From a checkpoint of a small mixture-of-experts model trained on Wikipedia.
Size: width 128, vocabulary 8192.
Experts: 64 experts in each of 12 layers, 160 tanh GELU neurons an expert, 3 picks a token, a sigmoid router.
Below are experts of layer 9 (counted from 0) of a mixture-of-experts language model. Rows are named router (the router's row for the expert), up (a neuron's input weights, with its number) and show model dimensions 0-127. Each number is 500 + 50 x the weight over its row's rms, rounded and kept within 0 to 999. Numbers have three digits each.
After each expert's rows: "mostly gets" lists some tokens that are sent to it at least half of the time. This comes from a sample of Wikipedia text that the model never trained on.

# expert 61
router:472509492508470537453425492472421615380491564466438489451458546498495509515505495469499448508505497461516431540487561561504527515452545473457417593525555443487538575550500560540504534422521476464548506442490511456530499584538341531509541521481433600536450557450584497530530556433526425422492490462466478428506450513514479470501445590420544507478623489591548395571512496536465515502588
up0:449510566434486545544524447520567537500533444449502560498541501522431556435522479464520512524505518551449545532419526539606520428517453532488510553596542607557447446499501543456544472431443543545488600519480403569421448502463371477462539527620525544435517509522485567492464564482535439502440423401478489489458453429475462424552509476422518468454531491578521408553563416463506491487527
up1:393509560465480518550500569479457509523503526645561553461429587468489376447449411599506466443470486568521412405463480560530490468486462523486525503486548503488572549479514553457400526474495441535524391450596443566528544467512526625488467471446435488447446521514608531569489505535491444468513550454538564502500556542490510502485532473523468534456488549494500452450480413524398488483538
up2:461477555494511603499553470527482473427562466576505523489485528495410531500459521520461404486555460494467535517477559572565415536509532501531412529530483503431527432584492586459488443487578583545582467535426495548510505425567405544493601450408588551514517444514600450488469504464506495454463514489381544488518446457411551511475525506443525532412500598555449472526536401462450506505549
up3:508410533384461584429631499426515539407469437526558565484612489441490560503511535535501449398624467586478527454403581468546435523478498550479543569488478569520549430500471495544444480520510552485512437544447493520541431459485492533479555504485484410502467446521476541481579458512469449520475503590510586496489544501545540537493490451459437513501494546467374481473580453497538496565463
up4:486504540478472507459469423492445540494481527575438592445437435521430477414450473533482481477454539536582455528485546456416444501477548416533468524463560487426605504563634508407492481477507536521509486468443459590477473464560399459448541580527588438498530490551560482546459471530545506442484469562495518568473554462564525502564459460446389529458501518487581459546636469538446525549537
up5:497504545547462497454534453445574468476493557495485442526496507445472569486545478583531538502405457463460540524492457567555486557493475494568521439606525508498513515508494540474487469483431419496448436477536447567388452530515506420524388521537518512505629464487492510505518517534502447516532582503496479458521484628499561471525538490431503496466393480498525456557674386491362484562434
up6:525437543451509577442536547404416492401532583534516526448485501431522502523481550486505484489437553502480456403462549480539458489529583502416472576441411462444530438595649519439465446459465540523570541526562465538478473468522496507556536465484493502438469509561497491524384571475536525416490621495530530499545491439446502537487513508511484524498494494518555460501604445566612480402439
mostly gets: " con", "ci", " pre", "tri", "cor", " Di"

# expert 29
router:543513454456558490556474504498517584509419521464437487525502486489521487527562560521412518462475421484487454546558476475485482568484496488505452525454571467467407535505447582532454647491436437452377435472526472434526495509495516533476462478434500521529494525502545515509522605398670524547556474538587441466571439440528482523449454546522495426497421428543609478518475513471571554568537
up0:491547501508571602491505621483436520608421529544519467485478403563484453491404440558357504442459531619530554520565557473534466481522479437459521443444463470484504484520470545423583524455471495522510441495479512537550497403566541491485513446500519432525556464607456403516550502479476581475537525494466540562476479433520583497525527477505461524448446624560516494573564484467526447480518
up1:557453497492542531480557565570493517463625503563542557490507468545396534452425462514425419483532465557576504545484547448523425452462321420501466496450451580517534424485508511537491464549493549528529520621487447462478371479402492522507529516508447511549571484537507494477522499401510547464556582407414492575483575550555542476547535508485538513462539513528450506470522478527462469458470
up2:397541512475411489541465614460483547528532559462614536527514568487457489470489455568466443509554495477473499501543609525509536386459382527544516416430526519455552480501598491463548494580492539515584607549520457448399547487512498528506507517526449539574563492453562506395483498561519444444541547522436486486444558460488574469568543410508458498527535504490448476462444421485520438442464
up3:477411514547537514505515507545552482434477486536557540550459429541333590476486424504387577530466510518490511455490500481464432547534422468588492441597457571503501496488430497542543512531519425546454507415575468502447507533456463489437512508475531493590517558531440409427487422448518589542459623561522486570543495492425514601560562498583465451511510475500548442475534464502478465523515
up4:440460520550508479549582557530488492381565509513548599499473448569453543533522369501369404470478561483470500558467514533557489393532464437505463534457393513497572499452538418542519457601463498483501570474546471464436441525448433525485498545508476545592466508505488414474418487467523421544525593532569480534498524516531470601562506506559430550481514508420455491491492533490571559489483
up5:502532555469508641429580496501446549601428473516497522462546494498464475572491481474390519446521455487488540487530586434460590547481572487455438436501464520524543501459419472511436488414447513447459512510465431511489550479475535465456518498558516564500597461581530416528543504539486488555418519537455570573540549591513435505543461489494437446466537514566558478430537429381542497376511
up6:436407500428499489595504515597529500501467526479516415537462448532520457440556574501371565500517548531524495476518456404605443527461532376559593517535545496444456513457427452499437504548528496477551514490593460505476353488522507475366484474473455397556606491475491562506513494577556542482460507541510504498473465548445531534550562466447499542513495560502508571560493468551496506554503
mostly gets: ",", "),", "\",", " While", "While", " Ran"

# expert 12
router:569516449564510447428440548483468520403508523510489504421542563521519489523563547446562593579497474472344469501605470536478497552414540474486550494456535526624534542530491546563476563478510557441480391514541526442564461503503527500564484596454375454501467589460540424537549511481459478440472461497512582513490537493558488494476420526509518438537585484570532466587486551499445537482533
up0:507492488363445481508506518532485483554560557501524605514541424552521390427476553564492493548383531526489432552493486496496556445468431520488550490540476457524553437475489441476455529545651498515510477505622438557503456570480535493497580492494508559537559464489522431530542502529482562379608549390443488564461496445520474512508533454388490488515430507554515465457577465451472452510505
up1:556566544560470488571595544545411474381498400479483444560626481495502508403458375566470508499449537578484495531553512490452509564482519442531508568440525525503561431511472459533499513489432534510451487561456448521496415485415500409486519517588566444501489552462607426450531421505535429411493472531469549523536457469505581478518490460496495487447558478542478524519444490419540474420455
up2:549441582582418607435565427540486423422520495529453469531447559406425474468480528475413466512514498563471542520453413453533483499489510424427528487451467559454474443605480374517531467539493518462479546558642506547510529423448456477479574487549449520549482534511536487541488505487505544505592498518485467569543498575491563519484532459504450495479511672523496511505533500542532416458472
up3:509593499576496520446454521557444437551459402526505490510525438596532421505421515512523566458532470548499461444499496385586509494571481527480521458455473531514512539510576483499494580465439492548524569481519448645548567455487449372506421500478520530559504540528447568438396468559470560432587538481451586462596520498473488422491553426523438542457485478512412466482544496502497479487441
up4:475436498562482517514568526532454502483493493454521480514546585543515576435545452509343507516431548572508570494553489498440475498513515396500625444548457478543486559475575476495460463571470517601456453495490483458495480454493440421446614485513474387569580512518473483506489421429490487515469485553488636490452626471543564527540498436443501474489540500383445535490442498537473507518517
up5:498504478616460596490488544605473511536497522560488546488482444471559541447581525500456478499479521604465552515593558449552477453575534469542548361508446473515554485554595556513477474486561525400502522465533493456442430543481546446511489497590479505455483470530341406503525458455463556543530551493520508520497480495461590435533507408431499465521516525502503437528526437591555407555471
up6:552448554505524528470513522481451442472482485566491490529511496488371578451508482554456539483489603523486589468477527576438427460533465443522508434433382569482570490494436487512611436483449543525452523481573401440441586549490502477524608507461485519410568537532450403531514437451484576409426458430468611507484457455555493507497464495532536485491523556519528533483613480464544526517526
mostly gets: " seven", " six", " five", " twelve", " eight", " nine"

# expert 7
router:535513465475427472513428465536526531573457562392434431481487533408499562553488540452513508488496452464585468492559486551449523422458569513532490506436512462553549536557442430573487501446604484496480485434399497474498584584468444611476479541460473495564461528491509503616570558511518556468517535541598432557492489478478460612446330510493515511522554521431478488484524548532532455489511
up0:431528527479537500512467545531428421531529495407446489488558447430444505565526473581506487506565483512548503443455525529444497505492546515591538473407455546462551499461387444515512490506562577495446516428408498506492604508524369480477468527603477434537470539573457470470553435487519607533560583493476511572419471441482545633523484503518490572373510514499453546470566510520494502433527
up1:488502510534519541478579489462571521429570528511583474557444479511574474497504439572538478371484469430594538506421537455437550429467470512530456489477458540486429498525485500534597530641569528531544574545519543442552487399437581450512489528457558424443491363533477405533537419525536540493550557395486518474501441461505496563492484471511468532440469559470426536561485480499533484486443
up2:538501508532463526519517558535472509476513486478531524554342393528518556507515439579513497485456493570587463491505449513520620374478540456431532477550493510549511487465433491405539468507493489519510499423462485467551416449486429457452555527479411459623558505543441543519530515457528481470549522454511507616466528499554466451492474418419489523454582511523558471546585436541648486524474
up3:486416538420451583521504419546473484588531471476481386511485521428489556489497535512474529547452530579547512585501443442479442540569514487489559547528518550520478462594461425502517505415517511532547521523499464539400541474480527455575561538514575430558566539535567547556492507546480525423564485438443443499475496457545513652462476519478437540406540540480429567442431501430511515466380
up4:496486525470414544465543483478574458472587506491565547558505539464533590560575469597482477564544485545511528458437456496516516448574461407556494448512441547493534466473461429473509489545574431604539502466445447498407496440548503536547542490538454489444531526519482495552403567499504431433503466460516435528369573419555541433491421455601435512359544523450464534500518521516545509516451
up5:523557570481430551515484522603518516486529492490539527470393517440525422488472455507509525482530476519599570391581488505549524513465460437396485424502513522516615494536442452453438475527491414549435492477458474530476533527534451546469451474470405397469567560497538589519477518581514526461520540498514559570369441490445539431526499505555432486414515518490548558478561427508572514421588
up6:423467552512513511548478512605583432556535406442505461506417386529467429438456515544498494473512507406510511473500478544397461482569501530541483487456533523587538559571449446437486499526450490509463491486493533421564534427610458473473507592503572443546572502487417560535459405562484606521542459466505508528508553471466561565494565486483512532369511473508452583495444535409537473483499
mostly gets: "ad", "ir", "ar", "art", "id", "er"

# expert 30
router:482478480480505455497489466526457513449463554423480508485399452497563460566490584535490490505524472540452425535509561479477496548490549478403542526464493522461534650472455615539493541489466452458452510539504539527540536568490467519611567531446449514572450529366532517585449567502450573553491504471517470459467508625546521427427469521491514469518540491493627406412419576496445542544493
up0:485556508430507574382556475525450534477509464620492434446453487504511528504389497486474612478614522576585549514526480493493517515575549417462514437590470635528485484594420485516517491452478540499493520436494505577482485522457490484524538487465544532508632531481478460506395480511511504478568524493525416503465560535509554466523498496440356458521509487406481550437500502411481508485449
up1:430463555391430530424654518582429458487512509558513531508433560529520523467441493552499528533480517540513487559407498568492429460540472508514477511497459546415444519503546610456571516608452518541527523558468486519505529492556470498564539358460561486496461470484467441461454534489453499505426409416442528550438490489522489450518452486559418523557506592535554498501529460462430534485385
up2:559512549555488516558538383457400468483520505567566376538554491598546521481525585488438463484479500534493489430496474464504517487476372404494484517536555491498541558561473524448586441451430453520587412617486447481499506504401441553534527578562493452409458519504480510521526487400437574537493531504435465611532517563517491472501563531514466496474506536501507529421580459490501436465483
up3:491480528658507560481465562480377490452458461409588456544531431427412536505399518548484394552535549551483470554458444469594431485513521470439592548534522462492498481544494576504495475489403526471485473488547476538552489531464453524560450524453478579535473508487527535451448515547458543542435526512520472524564442601538567520522559445462569575366506493563523503473483496494434456459469
up4:469539506587493515483522464508440495469475477497484541489530359527422488520481572487492505505599519550555448395447500502497552518517607515550510516471503492497592544568478567476448379490461426462474553559527465461466493468611408473550524471523489448458562491541435616464553516559449556539559487549480579457387435601467460495541528460492516575371474485551502524465509504536487505407512
up5:427433538539488516548542552634553391448479543486614572493438425511473516458540559482509556489550509512603466450512470525541414470486540505452525512548459442561517518467496510500554467552432483482402474546623508496496597449577526533476599435520545507516489474442474484548512511510415545529431474445518455509557560450519463591556564482384479529458524406589450511484430492542518497485492
up6:532502557547523578443499490610490445535462548567478579434448512469505496488543517540525465477464472517514582609502570461587420499436423553419463445497510486588432483509556513467564428506499522485446454369479505608439471499553506506344504460431488458479442538520425599501429508593475423484447549464526474483569486523577514492503535483493536490504508559537516460568441429559488513542488
mostly gets: "gi", "hi", "li", " Gi", "din", "zi"

# expert 0
router:514523416487504424476463473507422566424474562414485480424514504494514517560509592483505443526430495409455502533544533567547588544482543570508470532537519429491440586531483529533457541426533487475517587493444502518570511551481568546563521425439432460461458463460540457424528523435477460511579442502511470477440447500489498467482493589629473505587663514430539493483457520558496466590570
up0:389482557577527528441477552521396477478530406421497463488543575475559579472446457489471443437470543499497520625491556507536439508548551452551551427433449529565459445544528387486408484433488534531486553499535457480447463506572529544500523475558479460410426492515425446564433510445402568550481513522483478454484479552546482538496601478564480571507540558521528510496563544480458606523453
up1:496544462494484497517498498530528402521492467476540512546514547594398457466451515552466474484455579457501559485506474496554519483497421442482560474490458503549472487545542543458559445469463528503540532472480488529543567550440488571422473404592543490476498467538442493424537524517391572481440554507481578624430412498484654413544480502499525568556532546455506467634502432498498405570431
up2:491564508456485534509490451514495526441513313472583478582459454488402508438544515563435487454456540527525517469614469486506525462464487500555484500514503573464469522576553455496600510471527510495467585543501375477456523503529433460546472441466426529430568515588449522536561414481457445448464527427582551594437430543545517536512586483580461547453528515489564475571488470545456507488464
up3:475522530474438461454566510613473475400464490460479495461498466516392523536489451585406473536489533466653587519447520473531539492483476493472510404521515477496604539408516513467478523577535436579580465387389494556557530500446538485480623379498507437482525489490497434473555465462501488499525536464387522468470479478526527536599565512502483566509574500471436461488472467528511470499503
up4:455475535600540515415532469606505497480538517508529537516546454493480422532409574449441535529480539485514625444463543518492478519508450508448446455543501478543502442480467435469484453581519548544563569532462504407493473472552562469497492511536544592427612391546452476440519498415470502462541523417423515401472518626503457463545491508524441519465520507483442599600579462421512455506497
up5:462547525467484486535532524526490533556643482504553492490499449544424566431470514490505520499503553538563568600422499492478485488617457508573475537394470508528546546532517422570499461451519600482535412487538430570552480495476505443588510451468552493424517396490538485391520509492452523443560534468451524635504468545415492466506453481485474515527390546397528495476499423433556464482534
up6:499525538503500475569475472510545456524549408476485464570532586459552463484461545603417548548495619489425465490445493476570470578507554438566471578508411507511467539455456527480545488556509417556452565519466364452411398524511499457533381441524613490460515472508504447440454531512493485538480560444549544546454474511411459467521591511513565522496492518519502531420581451539469499520426
mostly gets: " (", " \"", "\"", " mi", "(", " ["

# expert 10
router:519583440480511470523457527521501553479472504497519531462551556525470477527509552527698533512482454493445513530492534504608510508461523530473528509480539490456487497536410512560475500498551493527543435509476475497551534538502492549500520512508522521495497545429489505504547509493545471543520465509476492508498525535541429476452465562593509492536166492535513421430484576546532507574524
up0:489493548500423485482655566508442476546583488574491545479561446501478414461437444548485527448492519524565506551574484451512478448449434544487482501521526525505549376417499484515471462510548443563474427489502423485511494581476469415512530527487503410370437453528535534506562398463468576461464546561452570497511593533489451546572453468535408467426467581462554461491545489443477530552491
up1:538517507561457535532517527441463541505438401508521466517493417459475448522543305506502579422532515556493529475478436558495520437487438527560552368540548497493520483527514575500452518507499484461454483501511429596481567573495529494452419491508493553441566467518425591533448492553471491402490508549431591492486503546555506443561513475524442430534479506440608564471486471523591585554518
up2:523478504534475535464571509531379509450511568482602522518450472542570394427462510490472496533501576552512475526640377596493500505504426527575544439448514549508606418483471475505523388591516500483494468477477474551461361504544450502512525539564563553441476459479492474499577521527531538473505474464570481484567497500451494536594544494470575426537473499421524468516558448457500534426446
up3:494435550576384474586551511565546497525637498440563467435534529437565388435583447465439526480486476507537450564483537365523543464485547463482516524508501494453548530484537381500467527490483506552631441543516366531498508543513438440499514489446504510547495516499478571484490492617488473500573556476443491493504481566482473446463478523516455603494484513442555567516438460575516463496500
up4:582484534502449508372494539477444519445554546455488468438380512562459431489581520522467507464429594632479424503499464479441490475494481524441616569481547593584460501462515491407525459549546489525448459451451379544547540527467519478541571480489465439471557419490551460474551499554481467511409510544425452534527643481515472507513529517505547502500506493522500574462548525548527513416502
up5:499527526507413597424432523517528517472483457501503508516516541430537530458538489540466387511603607539490506505497517449489511521476540456524576524492563589577497347495535461456546457454482393535534482465596451478541511477466453550502477423616574436519481478482372597558460558516485466531485575519443516510460492454548517601497466487540502557534498464478512538478482499491595536391438
up6:518496492547563572505566570508430452501518589531476499459594539456439533540493443492470516539574509592527661503426503543546498454424508446438481435476482512507513452509501416561412509450450508488522468481525423450498522424412543541526514496503462483450469509530476579492411439496484525520491543456427614518399572519374558549523502487500461557547478534376579467473575456480533507480479
mostly gets: " |", "---|---|---|---|", "|---|---|", "|---|---|---|", ";", "|---|"

# expert 32
router:498505482481573495488492475458595606432450517484442546488565585489546545553569464511416493550491436451451436557580553505560473498475513529468462457398493524451471572453575515551488520477497462523419536463559535464507469522476490496496529638496547590560517550447594521449471561538484469488584498512531492479528445509584455491434467580589480477466389451499555441349457490446565488493537
up0:414400494489511616461481588520466448524542472512489467512516529525506438518455367422459539493549448519542447524533563488576432511500384539488499515438490592540528500458571447490531517579465467491472510533544502462483472479463468510551599550555607443494487528503514609504506422473501472489548509492368519506543563532455486586567580473515507535427456556496550535434573490516457359493466
up1:459472557429453516618580547540401430549520494556500477476524478511447483540417607576535473547548546478507446457470577461465428504500437465564528562498510545499538447530438394422454525422430503474513540446565492502503374431583543475522493495427560503563517470456499520459435480529436439480530560550522517508415464575524457534534507466498535543476546549551402597484516427481454567544462
up2:502477570522517489492533571533538495528529413630471470511450454487476434493483410464522556421583530498464429555520555403494539443539479576508480408496519477407433458528453422504478548491596525528517458482542532497487534447525527446518572458515510516470550472461492484391427437490552443491438470497478459543571523585608465501542534494471581529413471634521447573520509479395596498524478
up3:484463515485541570469532466556464444564507575434572438510534531516547420453562502587438444488422483445485531434460545401497390517559527468518506471534547582552518459440542461441407475499510471472511537475487507491468595572438495502442487500548444546501506513492572489566485427446462521474559517488410506565458510589580537499528515498508496564425448524558560545506700431570519490463484
up4:371519519520448457499552429533524572538467509538529490588565544489464480518556524569417562453509469468540523423555521515520435518458480518456517373509528531450533537516334454471529501508484441443496546492500435525511429468509532451434571548457480548538567509558505582516410522589466432455454497500510461530521519581572524536571508442552550439452511539584494502480419433555640510495495
up5:510528532614521566464485588572476500533466515429545489482514471527405499412445372475420505491515500532535577454449511483550400480488417449502491455452559542504539426501517468520474525504509456547437484570596434515478424503388511437504433509559556483394590445482513462483528476467431512554601543430465515518516498596483492537586551499572522492435471476536575491456564486488498602462460
up6:434523490530512554510498441462585535608503550549506527534550513518455491456476489557487390508482533519518585529481540352584520461506495505512579494491500505463492483505390455376473536493570484491516612577566492505440494496517500446465431509535441542535549577464515511531417518533511556379576576559420462535460457577458503544499547479536567480450403563528498571448419449470536462554485
mostly gets: ":", "):", " SWE", " GBR", " ITA", " Member"

# expert 28
router:491471448491513473577517510444517517502476537403444484490591549556552504573503470378526451508502464489450363520494484544554496527481536546502486429530556465457487497510442497550370558467471474473490438513545535473542528547417536529566455544420518560552500509566543507483620488427575477467614472519598512409448479466458466557417533534542498471469426496428468436504488587488524621463550
up0:458546515512444542472627421515459488451497474460532610549532478484419387490480491527517564458501462533549513492514482520516530442497451419519541523640529518517481578451490427539445476525451487525419495542441473518489432505543460472466560569547407522561540526439493564426531584536613485472523404478503456587385569493499527466519484428514490516400565572439506475493544507433529502522411
up1:458498522536522635562498532482513516528547478444529569576420445544527482521493433471464471516606519526523480535374467436537600423575474525545566433535448545527462483451382468521509538503429464441520427513491454573483512506373477474497489612509498517500512575581432484487562512527543410524544433446511455526429515421458538611510546435483450507515541572467496463452520533425487511518522
up2:505472529566484524536472528563438447549503474522415458456466576532552538523402433517467503457460533528578456564545549489450547496511478506465598391518399439546475468467539465540446535631508454517505491460545478573512517435490597526445560421447521517451524535528480400505545621472475529418550495535494509499536504507411566563485530470623509637548500489508460474459499434464533518464423
up3:510589499623526518537635474477407421536532476543512445505376515507468468435409390475486504437489561642521476505449515457566490445505472385469558557505432521490472540461461526475516529562511482497503473536440491410503472499429605564519492555446556465433559552424482515497473569498487457488565492586554553486462597472525530538499502459467449439474528535485518484507488510448554427449485
up4:553552538490476509578510547538449489452479452436511577482528470579537429433435490617501511517527502463550433491552367528506534497542516599438447462522511506482594453553506510481436478471476543472386425527433492511463581527534402431535420510492480466489509401571560602430494449504501556453487592559535520534508492485521522514470504523537533575393467556559489514409594430472490470451499
up5:507472521481438502583549558560519471522564395451484525599527376536513431514573487523501565456552508484553394461514402449501458447447564428574649480456494613516492503589497408443471474636566529533473465557470477568519454541529495476531504462500471498454482480466508579477530473454444473474541515498529474465498587481495497566512505445413516560420532523533397526496537474469514535527501
up6:458366527508505594507561543528571432481563427548524449410517509570470403446523512468474532506545518548508479481483552529480551486505492551496524452478508492437506497501436522510515521452478469506503400504522518532505560406540487514513525427473580404601407444532567560472499549499474486471562492512491558488466432481399519596505602448468478592480473470557472512387420430418614529487427
mostly gets: " fit", "et", "inomial", "cy", "ie", "eu"

# expert 52
router:564489417510566341509487502496514527401472535408487547445489445458543579562561544444422502535472504481589513528542557530482648513462498548482448466538494470504450508481559601528446535440571553498440562409481456501542522584484549629563443429496464514496505553446567505477517528453542437476555518505509478536508499471578486485409474614497519479508570499460488506574458538518446513528544
up0:496534518568532495577545462547509452571509414517482511512441530569329598510500499460459480488464572512567562423389477487471459480518530461539513501432496552580530496527456473537510516530453487530553457404509418488387462528515504511570378407539589458411468490499495496556524412449479486562510554492497562589486472533453528564528502509596597531559528514506578529470542451460507519492458
up1:535477464482533590589598553458452501463518532556517459605501537507537548432535538492526405439470541577433545539372495461635536489452520486545447544448478516490488440501529483554490501485435494519454514557503520545458557523454502508470529556450565512391551359476451466489459492515526542452546506491443512456511539437432528505504494493538421590506332541463458541468526460503598523462457
up2:468472576561485489491453419598521547528559489513538467501466509512440554513496525436500546442531508488523519502505497580466502408538462509507567357460516556520488452482480506465535494509545493440604530407490426500384502570493462527532446382599482410493582517484420533529492507502472545569519463395347425589505539503505433513509576497603576496502475503519558515549483514495463536566487
up3:500457501605386519525489488579363539548531424553534419535489500477487430477454477510460403476501580500511481481602534483524474460490541488567572476469519521457589426493553431441518514554514505475511523496529432605495497493471546451452524480518508584532491595502557587402580498503518518458516629544410429506512544461603557553500568473453495487447420497439441455483458522489493458536541
up4:551492504527501556534431593609560511485518528498454502461520517528433535470483559492455491536628558513559512567574494475464521444441467417509527442597484419479532407530452395538476451508515563543540527537501494491400457368421528547405479483542510400436478537495473444441534491493458508465475524413440538549448546501528605426540556517512524551515534484469467596495466418483509437444472
up5:445399519497445513490581503540523434467534483470485547452455454618444508463554518506484597503590537523524575472476501561467547529454420491465524485627435435452514439424601525518383512497503552543470523601495482576444481470502466512389434473487446504580607498443474512449453571459484505509512464448484629510508518546507557417468484463504439498521534542528489458583568468484537507428480
up6:520457538579495515507547528516513505465481447447495472424541505557413560487557542475463573531546532491587654491530565519474577455397523418502504443520458539529505437595547460519478511514533430533541503467535438473344490547416476569536502415492500404422491522552462551517505490532491555523517495467423580524488522535516472530531505505463462600532522535456522430524488369467471373455492
mostly gets: "–", "(", "===", "{", "_{", "/"

# expert 51
router:513515470450459529396493536428559514497491582521474459532540571517562489525550488401548533518465453493408464509495533498486517528497479572593543464432534493528492555529518518557522498506482455449347513498504519449484454557483572425532444492481422546502386385517484521515514540568581553496556508548595471502427476531504493473418492518488633436529426411412533498523549552491404524583569
up0:410464565513560507481562515450502547509424382537469549554483517569502481469598510492499483528483494467492459440556536578551384431558629497521561453511483468579482518502431534506416408480526518420457500543463432566524455549563505534549456444482438543485544423539547532500484515490533484444389572513522447481533558502495568408432516462499494499494368619445514516554476523555470452492498
up1:533482616483466542583490477507562504380491421609476517537537480498484449507512475540500490524449551492515529483485621558426501494576460523597488616561517502464481468555428446481531499556498492446455583570519418500558496558538488404489449459465496562450511585529581504540452552508513476449492504437455516591456453469421491463395507407501469504587492426418444473561515442538512469535553
up2:573608544483450528468518599487406503550422511516493527555487507565521558532470538498490503527574545515472515465547463486543469467510513568561581433465466456458446394575497452513584470492546475583480531514522499508515451474445509445529492495508468467531612463557490595503388494492521447447447578463519440558437425494395530450507493462535472496398358498480431564531530388421515535498465
up3:432486517518402581526495492524398511464617566459448409590395506570513488485501588493498619507465525418520400530491428471499477491526536444587544572468512533514548522594511472428474491567403487479474469463543499512479469499480456546613490522568487502508547469457531492538430453523407596466538498426493464514529529581530524600452502443484499488459491470468459499484609486441531529569468
up4:491542505515525446511481650524443542507484476535508561505556442506505421563438554531427491496430552530449490531505457451450541481524493480479539506519489489406609547514522469476516502551414520558472634474553504569501458551497360422465479483592460614522532481475530419508481525428482400400509550505419490446498413460568474539489429514520475514518642501476497489485543432531516541545512
up5:547518547474501523385432607469458443487504464518548531510547598453563523473464530462478460496589518577455524484401517388541554520473505550523504461455421446477489554484512469468497504580468523457554606538584473498444442486519565483464525421445567485584485423513489374485514508509544507389521633532488515499454547528449506536471502486546491458575480551405429470565603484493493493518437
up6:396551515487488567573444514495585478501615536466530451479398484497492516534531511548501434478524526526447522549463571445470367499544407493556585496484527501464568554521348474472595508563514501461524565514413475476409527557583454424509470394459491535458456481508493535410428586508464525499500486525529452537521495518511606511508552495407549528413493466497502513528556500545428456485481
mostly gets: " Thomas", " David", " James", " Henry", "ley", " Martin"

# expert 53
router:498486457417539482405419509413512561402482567524493474432499492522507579539549508427585515582480524418422462481572575524408528525527550501498538485538609511521491469470532588600516497454554485476509411401561572451548599495475476546515452551416453481533464487431524600546589550535478456471528449513496531455466513429496439494466440511514544456598537465483527495582473532505432467490538
up0:486467503530489483523424546502390353493457532557536575561486493535474448462442412465456535468480502491488535479514528518533451445508584469479521499464471548534528467455488489534606526469561518573544542472541496487511446479498474563518516534555481397558497551522383376520474492437471568445498588448426454507439468457596666461510493498525423598480467483501424585484530539427522529492490
up1:424557501452633524583518544504484464530523517502544453548462564501441457463628581532470543538458551481551504406490523459485535496529526483485561529553548524487505535550585500381430481525428445492510507469423508568519480482425438502445579476478526493426416477466470540532526449571461483520520559519438488541536472492538456485559515470395475559473504477444432492482537318522484411399504
up2:495448561501475506646558514542511470474459517509518500489573427423501539500515484446525532496456430474529529448545501494520378513500480532491556485543424588531448555542515501539545487457538487507479590523449487521438471505579429434416515402462599500492528430463491461471506517544495529493426527498556545512421607531463605405579512477496485546437528530581360468405553425475473488579476
up3:411560550579531466526494548539496438469511526475573494449481399504563514394484396522403465524526483480441454553497446451469535445507454474594525485457490579551438500560492530433598513454522457567586449407523458535496516484432390499503532485479506527521489440492516443488538497638408503584529486489492517514501451473504496605505532489447477538538521444639506550528518521454606512428507
up4:483479528471490494412496557475519481454593548524540451463478470613505552461533537531398448535494528468483528450531482413464510358581394510555538509413488531530583441522504523495423377551484497561561491401480500531427500442442484458493578530481527518479493572486572505462508347524490495383418476507451518545569493574493524549537525480499496473508538581504474463601472440486519465494493
up5:406442533501457524475486407465482450521482542574502503454415501488413572456583528491347432437401517449483547560506609460470531586532627492472548523532502491528507519530468552464519541409500581579457533492548434435464545553459475495516486547479524544505534476612511485563493545508447548480404482573519531489494467550525586608489494487431463540467519519497445546530429465514446447450471
up6:454515510450539492507487536512427511468464550502480505535521537477531498505605529480491538580505589561498550497416543483521516426562582478465557435555518626631548410593571507405408456473438425458551549503431476462497580469423468502443524460538486502474448515535476561512569468457539490509455503556481480523509542461602494487553547478455496591502470501439481491497513346587510406462483
mostly gets: "Reception", " been", "9", " nine", " review", " directed"

# expert 2
router:502539453459554501501506509401532543481503542545463486443432496437530471575439516468540457550485373439409512536522543563439572522455483587562444508509491500523476605504543506552417492496542475440474476517533492569564467515455500533528429614459483464552428544445469489600502523448568536534485484469510439453492477481484503464480447558562596380507595461433516522613449590488480566588543
up0:535518510533483543460512594481463463541474496535554509536523506465461558444424499545436477525457480608527514535523435407462513552517536406491481510436421530537497499467598449477477372508492467512519533493448454578513402458531489444473655517536509530478445528547407504466468497476503513406369471572488481519525546471579484585502506522552482475472496603619503547458541540452471533604427
up1:497483498480465532426498571504504512539541536455468580504529532494479502458511431525429443501504532495466492492501472470538541470521490541602501484500504551486461493519565551444535423516476522565510631509469367445465562440537430606415552532466540592516474471488551487604496406523436493492333467502535543508502592510492555556487559500522384452462480506618498558410529503521464397501452
up2:413493539571505555526513449486509418521476476536479515459518537496579433462464441466426452550458499522480461494481398530560467496560444501570469495528509497518449456475498456475469469609452514498495443485548445534500448480474530593447514515614607492393471508523564449495437499522413533443398552621394508506500488537577554447565505504599518447394475568470507528566570504557471549541420
up3:498556541457542449521563478541486530405482512531628540486481400469502561510461473488397500518617542519491561584501529530453567452504450528495473534481429502487525540463582501518510406511419563547465406496467387447474574494507449494469440556495507445470491460558402517537540488482528529505529525492380489491456605454487564485488470462488552488455500497401493568543508536502540498329564
up4:495420562545472519479522604479483455457550452640502550467477500489497586529576472466485589462439496628531442469548524479534510447514468572495438529517531495449504462440410517505612515536523428439538429551468421510511573516494560533539538520510564495447434527543540441439450520489417600369411471573430540519520517477464517480563444439555509502485514531509536449514581442540549466461466
up5:517512541527440606468516535480436452412509553521488454504534491514405485561494574499413517542591454502440621491421475566492558543529453445437465423499514499464471490467520514502520460519533446533434556562528372488446505526503418578444462507454574459518528426529405485505530421417465410580601517423473493525498500489418529491482562485582496535505440512543566588490511519565454521415487
up6:501465548543454410474444517513455407550439514529571524511477501438518461482510528445458566499510572514540448496497500500510610591557528541557444433502494478555580597507424354499592512502452542474496397557490400443480460336485585483444481548494497482507508479493579462480456529510539469450554491422399529507537517499514627476556528491506540457520498479491460416571528509437475481492501
mostly gets: " million", " century", "present"